{"rope_theta": 10000.0, "qk_norm": true, "parallel_block": false, "init_std_o": 0.0084, "optimizer": "adam_variant", "doc_mask": true, "train_tokens": 300300000}
Below are experts of layer 10 (counted from 0) of a mixture-of-experts language model. Rows are named gate (a neuron's input weights, with its number), up (a neuron's input weights, with its number), down (a neuron's output weights, with its number) and show model dimensions 0-255. Each number is 500 + 50 x the weight over its row's rms, rounded and kept within 0 to 999. Numbers have three digits each.
Before each expert's rows: "raises" lists some tokens whose logits its average output raises strongly, later layers aside. This comes from a sample of Wikipedia text that the model never trained on.

# expert 20
raises: "on", "ul", "it", "in", "ic", "el"
gate5:497645511510558482642505441595442564450496411628536521492485486566489502481452394424470505547427530627440462479478443564477574548505493541558471541496458472456535541517521521546435559540540482468400607472526459514515386518431581516493484592542499518539550560491403429495547546497477516502471519415422492465492444516461525426529496570573457415455447491417429489560482497538497487475411532529421540571459454425505516442445504507488459452537548515397509506554545473539492515461442533502532567480586480529498451446438574516514497581473506541445467472486530580471506500504480499459487509504537611541480506427539476539445484502458491422457570477606473544499542496442394462487475512573474564540469435533503547488530470563559508526401535445508561514440518424444553437515618447
up5:452445478473462484507495548483588485506477518438485389503480503553500455523566560521562459521479567455490447489472355442510468558524415564568415476580546501540536505454466487512456544460410542556517474543435527498525479494499484598461466502520480517455537532551531517401481435463566534444493485446485544476506521508449476636383578581460469581538487544542426586508417468471477579476478416413519421415533465503470577464493497578592480465522545479487539427528492447443410559458505477499557529452511495568518524483537478475414534489599505490440407479513464432474512517478513471508662508522485456458551460542550458403541467502471395488486526499572522468614454436494580478435569585484511455469501512524570509482577426499548500373547450449547476564495477415557535532504597472
down5:493494459551523485542417479466471396528510437408495497505491520558547505477498542466551401588525426520471359350472366505553542436403517454485424514557444455453471535480487516428526411457503483494552490481484507489441525623519435481489453487493465492530456524438552572504447468518483524579523545446531487476452521497469378563464512438501446570389445502428524545494463404435427503583418481467463436494472413487514441474575392442465551495473477525443379506494443419497499554487487446544497483600458468534483483541460481487443495504426464498550507479481473538517464466486377527437460485455568493539484456452527546400430385529415482571478499489472497532552436437562518430431481452495556486519480541452548501464515520562588531419485493448480474533552419500454410494484481438
gate6:513534475515531535452459488624568497457479508478530507469444492478517538519504428516475470476436470449531517500473496502462567422489424417550435537548464551630501481422510581505596514476451490484507440522466423414477514474490429432528531412470464481544464455539541550549530504529551461551441455524452522469434391592509499387470501526604395514484483561562515527489515458669424548414539531457489515516519436510448585516505467412532414497541533484524497513552449531548426486531490525417456435486539434510458436510593491418549408420567428495445477567502390502455566531547518455582479510527517510475461427476486514457567528480493410390489395595507496583429503483485524442406414483520520524464477567501511626545534455429517517548512433548513480521530586481485537534538501490
up6:499502493505494529518462319492553468491517406504560452472507507487481451403508463556520494518443557381408515473516441490544477431515499492479464566524463495601461493517501437588434541468476480428544575476443458515486451513503475420472430465516506469499437508424529477542541465410438449472488442402510538380527558585545565493455568466533466472427442614432459528535449518508472491555451511497553458501551418479540609504503501514550415511516514530486397557474533535510491522484384448521519512468569467449438535519485561476533500431558424451466444528521400522490500445512536499466524411463501518528572520528466517454489407540541472592532392567540511556561570530547558526524517475560463426608487461515519498389538501515503563538504476552571378458486510559501623468448618462
down6:566544489506487424483452535628464413468571563374535514479420560511521352451431384442516485477459406558517543514488572551519634546494483513612373467560564424466444486493532530474496528494439532443459437524500524482481519507461544545465553588456532466433472457488446532493462484490474463424535514532442410529507486471534411518516521488485535538569443451599495421534518425518551438456549480382467565503486537502515502550484499513597463563499504457503435486528473517444479449534467475557508500523497451450560432435510468482451535552567494494413488469447488518492471453517534461478448528427594472542496516558462383507541522471483579483461549479544488584452421520569453594393521513583415562511473421405527494453417496400483532515549473502544508492515461436469489416504451499
gate7:572486522562537465533453501546475484530436439597589539512537466555534509521552540515488495455495548409455484407462476448467498525531473462512436444508470486470567495432479558648479406487459489480477548489485502467603512517514415600556486552469429528557571453497572581527461536437548414495652464493467544523463562533498505521546498544382500424468500479517450514568461406499446416369451481477462605459526495559496526504493512448399467457528470535427496502528603527444517460449397457426468430479532527505505480487530531543515619546432541517498480468481520464404596528457527489419479475502455455432573502478474508430428477550473479519436424597476517556492524508480522436416438422559410506524415525455450502513390506532500568482501507452535492491383518449497502501561545576
up7:381496527507461469577547500463493571539583474411561443615510471479628625594522550558485426549477454510509492470505438591475550521542531548540542449521563550432481479422513518465537607580571490460478493486520532535539516499485504579512442556549509451466616637574532505493434470483487471456505491460517533421522469530373533485576477530507460528542465494523502495486459530575431503426472429486522462421441534548487539532428485391380452429520501482529465514507495593465532398483550524580499503530482516441562515574572543544609531539631522488470466480465489562516539476499466540542577489466485511545493528477477554514398476480516494493548538467516489464530489508467536528567551512483482514559492438546468542506452434585482695477515516447474542555536527465417488421520514543
down7:571538494611518478554424439497472597524470453586485442461573456506499465540507492439541526540440473541576598463507466498466446553559430525472520475461495515527511517481502494420471492529510519542505493556490460486549532506432561502466486461587405504472583576535441516507427462604454484470517548536519427494581553556475518476549523553596588447401450416485486454463452527456555432404569544525437419466484515505553462589490479537578464531434489429481429420448497516562536543488467465526524506437524585528401473543592614473554587535447503492487438447479464525465460460496404397464467494505588587539468451419524562485544452451456530430565544490534493491534410461542600468515417399544526519516519437544507521428472378471489478482459539469498435551419551484398493432484490469
gate8:505489510497529603585456486499514449496525496534428462455443473479527471552452459492492482432524415447584465484450508522520527472472470501471561493519486514591481595577553455588504453592509563446501560460463468439500461487432501407551513496440449491446496623509562536519540453607495430442451521499459429409473562523494450467504469536534430487437552559561478421533612580509509604577412538544441586539567535437488473515533553592531550434493466550516485504487443388524437472447481503483522491555409509466500491538519450540592487476581485452432447572444495491543532537592603397456521424460502512455445408473506489418554479466526541505565432502500520517505637436483557452481506539574563449510497481568528573492453542516472467542440486557437463467412506438447562495617531474
up8:516423475469536487558559528531536502451510419551480435572522481518508473542404579506532512549509509475518553397443433496659481478446582453462468544499502511552463500423491496518508358505540406502508515555512486497470480476503451450502459531523409456560533490447515508524526393455404475515572540368444457468497494544453525537528486446493439572504471508522426572462429487592520452507527476516501470420575517462464387521481582499471561572438474601468478522440434480473529544493514433505512541548529575534538537511507454558432480493556520549478503486466503398508506512524531606575562551553477446472558531535433616451473439538529447477617419550443437498542490481413557479446498446487576468527467506537432487426438479530469595430569455426559438564511524548449536393601491484
down8:460483500491525450573451536462435457533417493399477527389519501520498454518400539498515524505511505570508476505419524541520512490477571558505511497473537480536502515493454462518496485473560487469512571377505477483472559512537524453427507598547536457491562506570482574558471454538462490517595536472524440477473506491549435515505493448512530563522489478533577435471424580525540536640428456537506508525494543515386419514548548602525465584522515494488555506550471537494490570504469544526590556608454622423450423519451438561476558518532541528484399572534499377567605507564478509470517392471474458474600493479476533546569471506505562542520518456577533471486464532540496460444455495554520437396443495545612534507539458387444514421561532393592479508528424474575558455408522564
gate9:535491497474592465569468500618552544549476493445543556490529472535523532492539495463539517484480459502494448470540443454553491504498490433423402478464445546510458463498502414538374513480577536521538461489552457490525580449533561470523551544448534475533459450563512486428434505595503479520457553544418546456469541499538518552478545514434506429518479563481537488488570524548522444468482448506563465477453574516471524461554579515530510515426434583394485540450575485459486407463465422498414590561579517526478582478555472460519517632490584484645536536459506478497539546471412455569501439479471519484492588428397490401479512502545479516518520525502449388420498480540615473586429474441444493472370483409630587519445478509512553527492468501549498562569486510467446453597496456
up9:550480415505482514526460492558490492469457518395452535572589480464423555404516464524367572523608465520547460514579517403556606517565504418472483536516442493441448597476523472525495528482534520446515569568497508441493459574529478481507504543429514449550450589490474435513421414496569566527522570464486461496510547547511521550443421532564451499460439546604523519517587513546581589430550487540435547549387490497542570532590548485504500464476455503579489505521481482463537549508541471559499602528469484514482495545568505450538478548498494425520534505440600575457488431552492538548579521560475447545451464527411435441538573456608526390407565501570532493475537483431483456519503461476501497492587450438544532480539461484527557617456495588551575507539511490502460424571506473
down9:498558531467526469444534490474464555474492497510525505502455477564455522578557492659512578373434495489495451540574555510371484465433509510491520504641537480557525442486494437556462561580492441490507487469470548491449509502559447552453543535480466497465545541469543566546490555507555538408457475544546481471474535567549512565452455629547550616525583544457421453496500401585473583475437606472472564469445477533433571522493467525436465490530585469588524514647484479576504495473465441470525479575525476512555529614427539482483563433595485491463462521484493544498479504441425575622431494481455523502552585528499498471574452565544522593496555487429473510521468525513471528479502497476503434493508515480455498354474536567481541490571462500428512539492442545468448551535477563
gate10:450487477552497591541406490438436395486513489530509419489496505498534513527489502605481501462440495426483572468474485523512494525527525518587454570560474492582517475430474526505537432530485382520507505583496535515504447558494544387545456549476503530585489363509465473528584430378389418493538492459493531487404551495599433489474405473522473556562429482443518489475494469424557523502383576440499561491495528536497580461456461566462465453522456519449478492553431472496439534507587497505586584513517375432463487525466525525505458547534583521545433384507496492501540453507452441430461479464498503505547607525487445534535582561497514547491404560498519448524533583510526560446558430542510461528491486501526533406445576545548455569532477412462566494486574483521504584481435404
up10:504483434519529512520487525596474489598480480551521509528457510582510469537483493567499526522350559401565533427508426527456483540497507457480447515590600536576506537497500455508472445488532511551553405532539530466509484568469448494556466520521524507538477476494549557546554514470531504436499543466517579538350557568507488521470513577567525503596440611494467461526446438418508527423386525422459476497548453495494514448399505531477488353508498512488451415565459554545549500567558501531514469444444431502466474460482485448572499550551610429566459426403471438478492479559542492532457482518550520461531547514447411571495507486445503547458461603481494600540539484448600487482571454547551460513461530599489546421415521469463464523451551436477582464455570469509479508564518372
down10:531441456457530557594524566457442482562535537535450507555485548464534491466566567583391617560533516462478565547588457508524600526448415563488499495549474501525476544421407554488533405504463526575544460461559487470532560409438521533483467453503417535470527430527394542432515489423385501527500482575505591495502535477520489459429478508533506503526494413515467502582450567525383502542421482481397444518529509508491484472433536528534499527487497565520566434539511505497557448478572518483525520440381570425488496579605517500515496478510471469460521503542387511555456410482556459488444447488546466490439481459614446526491532543459481441471449505486566547436485432473547368582407545503495438473476524416487474522555450454496472484518528513525463526524570506480467532577660534
gate11:505543567432432488485519557451415548516463477461402469604488540565473546573529549614453432557457508558512495502398592464545528553460535407528511447633442489466489519378488519394498464555500472468477526528473551522580535538473470518470468483369490461615559548478537417478477427485527506552493495556418520510563469537400457488500444456570423467507574508525605511442507516469549556473451533487485550578530548430475516461507394472424476454485544447590505525493528575484637487558616501496521542525426508481542586439510392539484469482521577471428491499475505525502513533509442567525482533580470527538519482474463513458491576556549535517530432455411425412448581449500542541455480452425491553498493493583540488513458565478517559496560603565479484518443504491489471513478462528
up11:501447592454469472520496551469460490492529388522479438531472552524433549504471578541575444496454532501471438534443447587550601497509513504564580553521387456507498462462581572415487480482441463478571441506433471582527507500459557508464456438446486439528577513521505470354390443476514587556538437578521490512565545518502572428463505498580484472491476538462563557526464538514516618534439502496475457506516551465459533433595419572525589474490516516518503582521459603484580567562538507348521505466484488517493568512458383543440524471533535503462600507416469479508517511543487505493551441617531494432501554504448420558490454403542566510543522468525450494470429486559573447511446553494586539438449466555492442422542542425453533531537581527482488529484537570493440497526478468
down11:479546500503484473508504531500525529536608483483445521456508499517467338421481453508509554549497516479537445589485586559510473527420571462566474447513489442536528360523548416503496501556471518599405481546533427563429417517445471477541600577465506556443584493505505373569475556488509524515428538428419473592601520599497437463478424497499600487520534631566380452438425528525515539482556496461535577485524583518443572498520521569512454469521510408379546503484500492492474479464508564484457511453524471552531462546444504502523483491580551433468488551471530522534462503434534525490505444466468452536489520509447520455453536459608447555492480423466479410605517480548458526449549487559473465539476428510491473496582440488443476475506453518436487518441448575472494486426387505
gate12:436480464524476554465469461435348485626513476513514445524566565525567506527518512586491465517483483597438407452486441446422490522582499460515545524430425533409504600467525547450534507535553450444419524516467496537480506513478422560468463515481522509431531525530528511482450483471546482460461514493486482458514429480507522548482583504572459474416470602448588460590450510453486480571535451470571573554478478515522589447497590565556468424620599401509459480438575486512511460492482537477468490440490522490509443495500409524548507494481439467543425526573567470489573504487541468498487506487519459564499400450588518578572587499468500566485444467491482331467531442476460477425462531554441521490458514486555485562445625481573523456434569467484442502512582442482587521496501398
up12:451627512480459545443533458474396470401506576555527538423442576513498502541459464554512496508507513480502476427497511387514441504601476466547500574507525505514569537544581510441533394527456450557608576484469409476535485570458486544409513493522577642516556492433500523395451527376531466518459422569400501551583548549439537492443529499442506463484492513408541436550480490568491455452574537475542547419481456518464550440502566488490516487497491460498539523469536498521508518415502510413492566441494501414512456476492382446569507592511436456484462569504508506438498477484484487528502455509545442589437397479476520598504507505541410492405493406529478416506585532526531551569523577441538485521447489490518486506488593450603483529474523443492453553522506445478602498519500449
down12:479502451534448415537442434474489480503467498517466530573558451553457535621435529550535530487431568468481482503566556454434478560477462478472508521497565456565486378503574462507520533483498470559530488536524463648450565531480487505469513483504475559492421429541523516529468483539516506562401522407545554513532484507391532559516540537408414491587393496417455465583525487514521479508551423521568431540489366501485419523472501483555444515534497431443500507548578501491499383447500609472464517498463604461473438524473552515488473423507452449496536464505500398442589449410572552565547497514584532460497603493515534470553442446568478491505508516475568561556453606589480476460408526497534511581524462454520557493476368461481442475503515521506445578523494526465568510517596578
gate13:461545498472514534420485448440408496411471450404602473511556532449473420474440493451522445531424466486471541567554550477520530579547424486513434532380458496521519508562555524461548532487668477501497538460570527502405566514530498502455523551484450485446437498464507480520512478506561484577489529482523506535611411472465578516509608479546585386496492461515555473551508516528493453474535474525538493499513540450479551492486547391532485486506475436489500452398538600526607471567497503476594422470518491544482482515507498576486436597495481620552520489511533450490506536534535509457496532462480509460472420562601516462473542484580531530519523501592475445513655527549521430482463512505495464521500514459548641525465539563636476560549495482438550574504436512594563468531542406
up13:450501552481466530344517440506465508522495464540473576474543458408569480483571482437487541587505541448536533534446411511583448553528549486460479485560499465458461471433491519508551582409512477491625559501442465550532513496507479601512473401495412532491606495532572543445511439589546503381422536501523530518429520527504475491569435468500398532510492458455519478490526468508537499462565552506471503481541498516488511517671554552431567491458508514514522566465404548500434589540510540529508542528456472454559392523531523533593593395541485505436480551492447557498551533484486448541495563517547534538407460449456585514549414457490519522635463545484459521519451501569443549472612503500522551510560556509438474477506521423410509571456513427508430469469475379499532486471484453
down13:516557478478552607512529501580453485523527486568516417508445492421544517458504619411576559492634542495400445442414420524515462516472466530499480538570523388461454516478476556538523452513633473512631538564469446565525480506485496482412510444453516469513417435494472510522424473505518494436467516459548543454404531545498523491550435575492446534506556497471505467480448578493421517682514403481468555473483485500409490505541424532513452549450632504476437505451551501418603567529497457452479484500552450480506564506555475463539533489444465535494575435475441513556548422493503493543520529503570519548508456487473469572508375487485499558491466470530468543375487542512531498475476563521446471485464448458567445371488510597508520476444481481455476557538575515526478580536467510
gate14:590518531461501465498427562555518649511498486536517575563576512412564412499543496468579490485543538523590472490525489483473483547507510487433473472544514524569500569502512465405552508553510505556583450472462543477457521548584500538498516405534458468501522495569544495542557481409589523501437571489465507516520511548418461531492503497463506497418484507553491457474424520523390565504503439498450407443455552593464531553420476489561522416459459564537497531495401479397496451505534374515514539537520506552563512483475374461592532496551422439455517410555437532470497551465556490617592401462434482563445457544506543445497456529444571489469402531493480430525529468518521485476541491586398444555413533445431612541511526560495434461504551556491432494533457547512588480488444520
up14:443626487521441390418474484510567465503534573541547493505485532527462608490405516557508474483546415623527455517470414446519535469494626571478422539483467469456433460547434458507499521509552442465480485497486559541579586450555458454474590485566489484504457461516485569490464591426475473447538482507605492471447503485416472445573531465454435615555480524451419600516454545525522497452522455493501422443455554454462513476493506517545433541511512487588502558516463558418477501441516493613477389517568403502564470490537559424578573468479428538508491442424519494404507424511558530468556563447461548454539429511466466525441488425426486449516468484465576490480593510488475504446511451503462547379466422560511546560458545386505488554489504511467534467480512444520539554488469525
down14:507570468527518468466555598528523514521606436517456530464521499462518503564481543553444590494489444452417535502409527435558562463527435387511521531579618523425479490505588535566449594575518515486545493426563539444433504469462574551466407502533474407437509544497510540464448547495473509479506572542580573492507498459497540498482498477438526449415517540495408423628508475608538546499509443425492539418482459486489520556478508436425458520578468385486506489577495555486562543447451553447517530389596577443485543502485521484503499466586610512507494569489500511487571523456453522499519451418459481569565417512530476543449628507506515528441472424438450440492622459408587512462544451512508530498521538547512504558438472483441551507564535497448432474498507460523494423498554460
gate15:526581521487537528583477553556482501576565499482459412556562570505487522512505444618593538516628547574478450474459479516476484484513520514547446554464481498514586548539473528541456496467478385409465536423478537502597423487398433471512448516427444481497396503455423530386528549469422468485457486592544402509499453643455552562440517425465468407441495554444571539466534449480501520547449505501522495490503564612503452449512567541523497431603570451523459509481537520504524473441497489563561483514503519494397508533424482558493523492576489452573485458572559504529516450548531508432457490517475464462537486516507430543442576419468579457495509520442420420586566479558513434573573487490522560546485516491550536551493594513463507579446576527482552482469522410484569527478489435
up15:449453460587490445432557483401509461457446546521464526475515452441576478497461559564526523525449451378443448407532557457487540515499544483420577486552421585432528511407524471476520545448532469541489461543451480551476470419520517451480546556388498533486551422484492508540524387519478534527488583409518568387497489514578471503610477501512521510546523462587381452575545479541556512552518475568436478501462384489608541479585487520511501534504476428470492547443551569526430497550578536480464508498489504560539500424559520444546562427552495441373512538548496480442445436494485501528381528483460507559540479517534581571468530473620463477493548502502536474454478451403395469484490475550519484383561431540532525436537468540479507488506395502521603492464440487550492504526475533
down15:526497511433501490524500474494526500434510468492523584396545546483503519420477400447446474584516620517489507488452486476569496497547548577625495526500516607484485547494470517558477456570522537565545463431530486537481448449443506502448510448431456479497551556513552481409489367521609572455537543484514487556515576478521487538531398457427415544455547517581528524398501545595442537575484496501429525529526483404463529560494485522531466510539520537446519482389458609525573501579476483443526434506484494509459493450551468555457480565464450496404558449495514518437503437557491536436568503395456435460482489511512514547424473496512497519568553541516517526484565551556474489495476456490549578516435525578474452442521611572644553523580405455491518460481498540419473442427361476
gate16:545487533440528475527504399481528571605391459418504517566494428491516454532494509539492499537558476462529542412496451573463465533498451541514426430439494494498451497465532511515474550475551480425555420582558476517531512446436517470480490567534509522527435578509573581547496469504473522478500520450474480371477501552346514512407521463565520466483464520477526450464460577462491495520522465547491364471476545488483541509438498633504482478482520535539425427388458422550494529524577461467495452476544489498486506564526581547481533545581446567541472466490470598424469485544417450440441558471514627456464485566528562452574575562490555520520435512474532537589515428509490477434547543586479531563536499422626485466459443562580500438524513388503394455496540543433528560423500508
up16:449541426483494570506503526527543479476495494598489386500487551546463518475509547529431561593492476548452430483535453506543568508421487543585524438499426562503524478522434468568534465392555481458541494481540547533473480552438549478559496527397472459491611438436419545478513589473430536422556530539451486506493453495526468408476541558468460512466569502494488476487507549514503493518499539406492399564448536532536568533425565484579423406586540507461540419513525432425563524537562537575485506524614393448465557457457451481449483462505554562541550482576495479529469488496578517475509536450376448520515503443460486504373477507457519499503512501449568427455418456416521458568482495413526388465430457495493475545529516418455501447583447581487534542469573423561451606441479522
down16:469559540456430513455551507513456512439465585504463480513534467582522558576575501503482476479495456451514454455467514455559483474514534429415511434466440572443568394562437471482470547519549464557443536607536534506399566392518480516492514510471524493520547411499530491455536596456544485476461527564534513538447457485540486431496419561498535509508480537523620467512549550520449543406436467515563595576554487514534587538411518430450506510475496490499504501543529538462530510451486460469550507511435502526474593461459475467512523535547434476474509534469441451453517570440472574508523528506365558529516596543534525487542485560498517598480457451567575521430571380381445553467449445543467514477552454526516400537501544451574550499388457535404468540363536582417421477525534410
gate17:556489484603524542479471545493440473513528432510523534517623486560565524458478494444553450507534514523421497468493413494559445575608535480473588551449376491534584531602487543477535488451547460545487490483420440419531544478508499453582436382462452484496474453556407454446513525462575593496465571543547485532536486432566505497485532483458405528451485444484511573408499452549558559565471443564436436504418469463402551539478497454469532589463443447447547542449580517403461558546515532512495577470567472512485492481521397565469480491495490517545513528475591469476483412469561482545470487546484537504403560463468507504454323468468463471453427416503494408402436507449474492573483501442541504521516492547528539443531565500492484447551547527421460588470571511552512479460465545
up17:449458504441542504508515519491488478444559588428505512521523510472550566463518428466488441517521477416616572463440469496406473512459493484442468427565437493472412536471510475450390502549505431456465461533554528520511443503458429436498620563530503421444404510557464597499598472498439520438532462470525514556503578487544531495485524534552573530519499625524534574616631491492511583466489555568545483358421569458511484495520505485466465443426420448462482418482544481559493579418498564564504512493467500494608483532466522525507558608580583476377475471528532553528497460542469446519468517473464474442541575423458455446612498496474583494484517443513432558477518470436433553523386474522548529574504546567499503480551452496433467466495437509463531529547470477465467520453462451
down17:504570499487496488517523554538504461547465505438457483521474501520494476446524530549419423500415495488512672530521566521411558500489529545499562472618470488524439500420555564450532595544477481472505508426530525536572460491481522522431566508474553486405499448522473466473484622468557435419447546507494442513521409548544517539553473534513571541498540436550482417516529469422558574499471484527545415461539484636573562518475466466526552525451482523534395498493545494459452481447434555503492456517500511499475563506500522502482579560525495439472398561526433512519619558618383639490499462458451420479466505440575492570541570543444458447520471527498561438491489473404424515547506403525484557549481530498550471446536518564432526525482434540437484465551401475437473430593437525
gate18:546531507533558554451586557529493459528544524518469498537529566488472512494501560488484498526528530552454589493461394599533504445555577504506437494478494469499522480460465509483495494508546558560460414528543538434574467440445539499578484555542438561520488526563573480414444454557642486564478508510552458504533446524525530542480546531489528549507601508567521473433518568564582449582588482514536420512409465438440493515457453459510560534487506448477497516417530548519460513523586471530534535608544517458497553494464643496474551496486577493359526433527428444423476494488502490500583449533518548371528481559413448438507470548488595453486452516442485507611535522513439545451563555487429443418478550456596523535488469635498457490545463578433375534555508505521473594479450531
up18:443526480558498548453536442607503499446396418455438525521512498432430445398400511448477477486517636588474515501513501536527485448546580495488478531392439449536603471494479608515522419513531514405516514462469533450556657469396509435564469558569546537513384561417447535558444551511506429525467522583471534530494468582512446462482454556439485516494425548404542492461491514466541465620459406572493514460380589487457413503474474507473512461407492503478510488437547485516437420484514412501477586564548536459467521454477509448466546509477538534453475406473512549493450558533528531494396461472530534465480555476496460548447472555440548523465461574489508470551484513548503483493520568446486447491526562478489519428476456465594504520547506514520519411562498483423437498495469580
down18:486492503542555542506434563575507487468544481538506520559570439508487576455548466394526496544548492415492535419485563454483491601486484480566511420498597412565536508488444531470467502435518459531559516388475558471503563470473569460466474565522503563557472460543503557478388518476471541529455472496469566524453502540443497552461502569579460486484509526529493475505525482524452399488484562507377427447547546595526450606508518441534402566482575476474515465533520546457528389506491439432535582437534414490547458588547532549583440495520499446473441464440490590452541482532500547518546544511648516582512494503531480389454461494541508506453425519480577531551467508501541577471639513464481442585568498414526541538529435555506373501516459470560473465526455519520545569613458529
gate19:578534476449458579454420555468555495460493454526512412445492559468442394437470511510496526504467496551418506502504659500490500485497521482510580499474566521521559588507488454417476555500566566425539506518454432509561435444466473454495591468454605492524509466487450517469476476466426512630598452450568467447478528495540516540591520539451484484457526561463602431536592487501427607580489525446426570543470554480541508482444445393458525573528525475491532494517552564513453457628491562475557480468562516566537523506484544443515479515584570514517457413533507353479545489465534494494496512538498529480519476501442429540581526441472579427483555525567540419497482493427592548528545471455523417551460458539539527494437516520508442591515555477526438594526504509587605540469487454
up19:526531489519510495525620572482376561596450552565472604563581517481593526534472456446495478483537442485530520513474493471455479545505659455513537545467472491397497488412398427573538498559566434576471545427538598569490424531523574515513461494443338464533544543553507426445477519480500507490476584556516494448521407519485457506506520452527477538519616471472511567463526628468517511512441503519491468523572540569471542519503475522476493440534477550555500403483459504533619530460459476495450542492381509528425451448528447498491558496427531549467504447509542566522578543540469526478545484474492452478468566491555465461465512575573493541507493526430468442534558569633524517547544411507416532487493567479411484524521546500587537444434472511497481430534494470430460444483450551
down19:517555471460489495532474461458484478607478551576431420504524483479483457502467491439460487498491580549481491433533429467591545585533533472549525525459469549502427511504522467523563516462544466516474531441528489670574527527481566525495489538513507497428526516492493472507478366547498492479477502496521487507418505510437537486460485511517527527526397497520488501526488516472486585589461394444446461563482421522481472389630550516542501497446590510429483447486526488456562556527446532543525526512511468510521432423412506520534485482423587547498559514452544513464537533499533507559427439420541498496497527507485503514390428606482476545598541453513509395558527431480373568418436440451455503473404570431579446506558548612408481535530529478611454440569473422511490516410381444
gate20:554435519457486458554505573589543488505513516492474475490600488527528564502505608541538503536551552456533556490544488450515509515507513512525470418498467544464561392488501402495468530462405459690498403542588444623470473432543449525481476503501428503540502516530485473539591428548517490479527496486459559463470533543556508538485593447455483474427460447429623539449561483479522499517530552457589469522472503537589559480441508479542480443514532552532506481498419419466538471515514477455503500508428446545407443505547519459550432510473574535653473385472443489446465531464501544542494515547513520511437514477481634495476501585568511423495528660522512481496520535466561453542513510464523518555372448473504411516535526511592554538510479495523542389484520543576487599525429494
up20:590501521506493551494436593530440496494461544448556566514526504544520488608511493536568469570497445476557592538424617520462544504516554427480466544478514503476507545499457572484517496561518577468535497459530521457523478498571413556385478435473477425435478509443419567437492538538534411459500539469447437471494396506468437521476470535552403412531484528488547537564543568525506567564536475503576519507493493420504426454580436395525567536431481487526589505539510537631499437534605578549461532506551506493471567487569484537448417502542477450560455517448567436632501537600464506508467494539482472554463473428502460515541574593544542461519551551425477558566518493509453529446481502547526583585510488430392543493452552586589460468495443505443429543495575446479479440501530462
down20:434394503514485552524494417432552501572566440534501578475479447516500597518467524477490518504475573521479431446407443485499506463424497555422472512601504618490453529490425501549422479505507416466547542501470491441474521545505493376609517533461483458545553497486522501555471392557520470531577403470478555502540588525506512563606511533578516510486475526527513530477443470437568484585516584459500482558463413584474546449489504401535481486543528571574538564536468489517626517524531482580531541486594468521480435582427566527586497560566540473475543508537498425475561559480516485532487514517493534480521530566528511446539419505578498578497486622535504429609559505572457442497491540477400544462509575519487507487580502492503549433553499508554428597498558524451410547438592515
gate21:427472416520528553593577443484486567464586545535454548571466546458545490378454601486526591462454416560488501608485543540553505509519481603535411504501492511525436533449473443505485503531480449411477493550544502474480525571525570525539490516476499496526450443543537444417465501499456523518425495510556524486528469549487613543408562413526595558476488482561462531440512553509500475447576566515487465508443528428478515470536439502486479499586477590567498403465508475424491504410482496478509499524463499522523546437571524649601516457626600465448540485510541551483521519519497520519467524387424610500566530458494452484498490553630493509524479473545552452526528536498450553480475498552507436498533495533604522520493535613527580504520519554504489576474571640453528506453581441
up21:482518507474494522504465639552424563507641536493442524507544454503576439489480482479547459434442435501482522532492524564508522562469506536384500422499506454574530565560484507447489538568511489515504549474649494477550549492526452451552489526549453556471543506535499521545482451491571549517508526505516461477619519450412600534539488394482449539571497423522466463526449485524415499395510523432436499582570546560496417542525410543471515517497402573481519446528526602463559568541541530496557530558513497507459458541559516488430550424459523571532456504471559474558463492452513515581496407410529531613448508462551460475438527490558534420428526597468503491502415532479476531477473516422573676422503482534533501492544525553414480464451527478508504453495515528355511507548506552
down21:502521477511512474409431427538541463530525551557501468493547471516424477498524525558525512510544411448465527489476535595465425538499516522494489458469538481460427545437553549415579542437504508486544457510486448457544556511415520538572486476527483512474542480524470547464432558367538529446594473500535514613537480492539495442595471537409531506555577464467455543456525483438490537494560480507527503531459520381539494612479519516550482483507394517486479534534456466343413486413522481546522569530517478435552404582518498417594581500541548524544481566444496490483474517562596498486487533538490486576401494425502470541475557488474420501471513603553573515602504490484500575513483592518630605448381463513514471550515509486344463519583497501553536517518464529574480505476417451
gate22:536586556489564587495474431533463512545410479582646535522484538448507438470526483476449487448454379488451472422578545469501494483499498551458425482512537458419494465469524601536473502502479462467518534560563453502459395443425545525533487518516425473581492499470521412541525531465571539601584430449507618565536477510563592441471491517546480470628426560480506503592470522609471497520507573514400428513463539440526557523556528475452537426565562480549528503491444531430515482489485457528554543471525383571467570554496521436497525592510484518496546595495533532438539457395481474511481515614479484486488485528540506519443508543537453514477511496534476510493501576407575502495409501595574588431397581496540488483413500555561494522491466430549499505538526463435538531536561516
up22:547462517562470416435499490394511514541570551534455386504507475452541510534514537451560464489534401521469531453483554473559537453550418476475384462466469518556510484578479519538488494496560539472463503508466368515394488499507520490526450508452512526517527504480538503478540505529531534437616470471556414479507467445546485478486466559515507436512579538534472410488484507519542614427478466560496497506487546442530429404446527475493483550638499505411466527477479422436588578568551530593496497397484562678426584554492489459491468499554558495452450471456515543527525471482372474497502513519505496439478539507522478434471530509577440417571508485523507405404546536560563492517537613440507456503403447414410534473523481532490562406497450387499474518533447494496513512416445491
down22:511469489566518483438429486508445505506581523508538362593484480461354579488500423569516489442485433572522540472499580463541398470532529434478396500423431551519532492561568549499519465535522428453489490496560463398498510488577430519525400465467543483502518494532434522470487468521525518468435509610480480494627438452442523543506556477426595458500520487495481484405474428602468596421545430525529502504553431455487510486598518540436415563409514462478533486553462501523481512550516566525481518519480488513520534421517503535545495551460522506498495417454443520571505480538480504469458502428492481459538501440491571466460487557549344499558539475551442465532571479467491531512472537511437439514460453569516508449612565534464536462569472543556502500610493547518551494451372644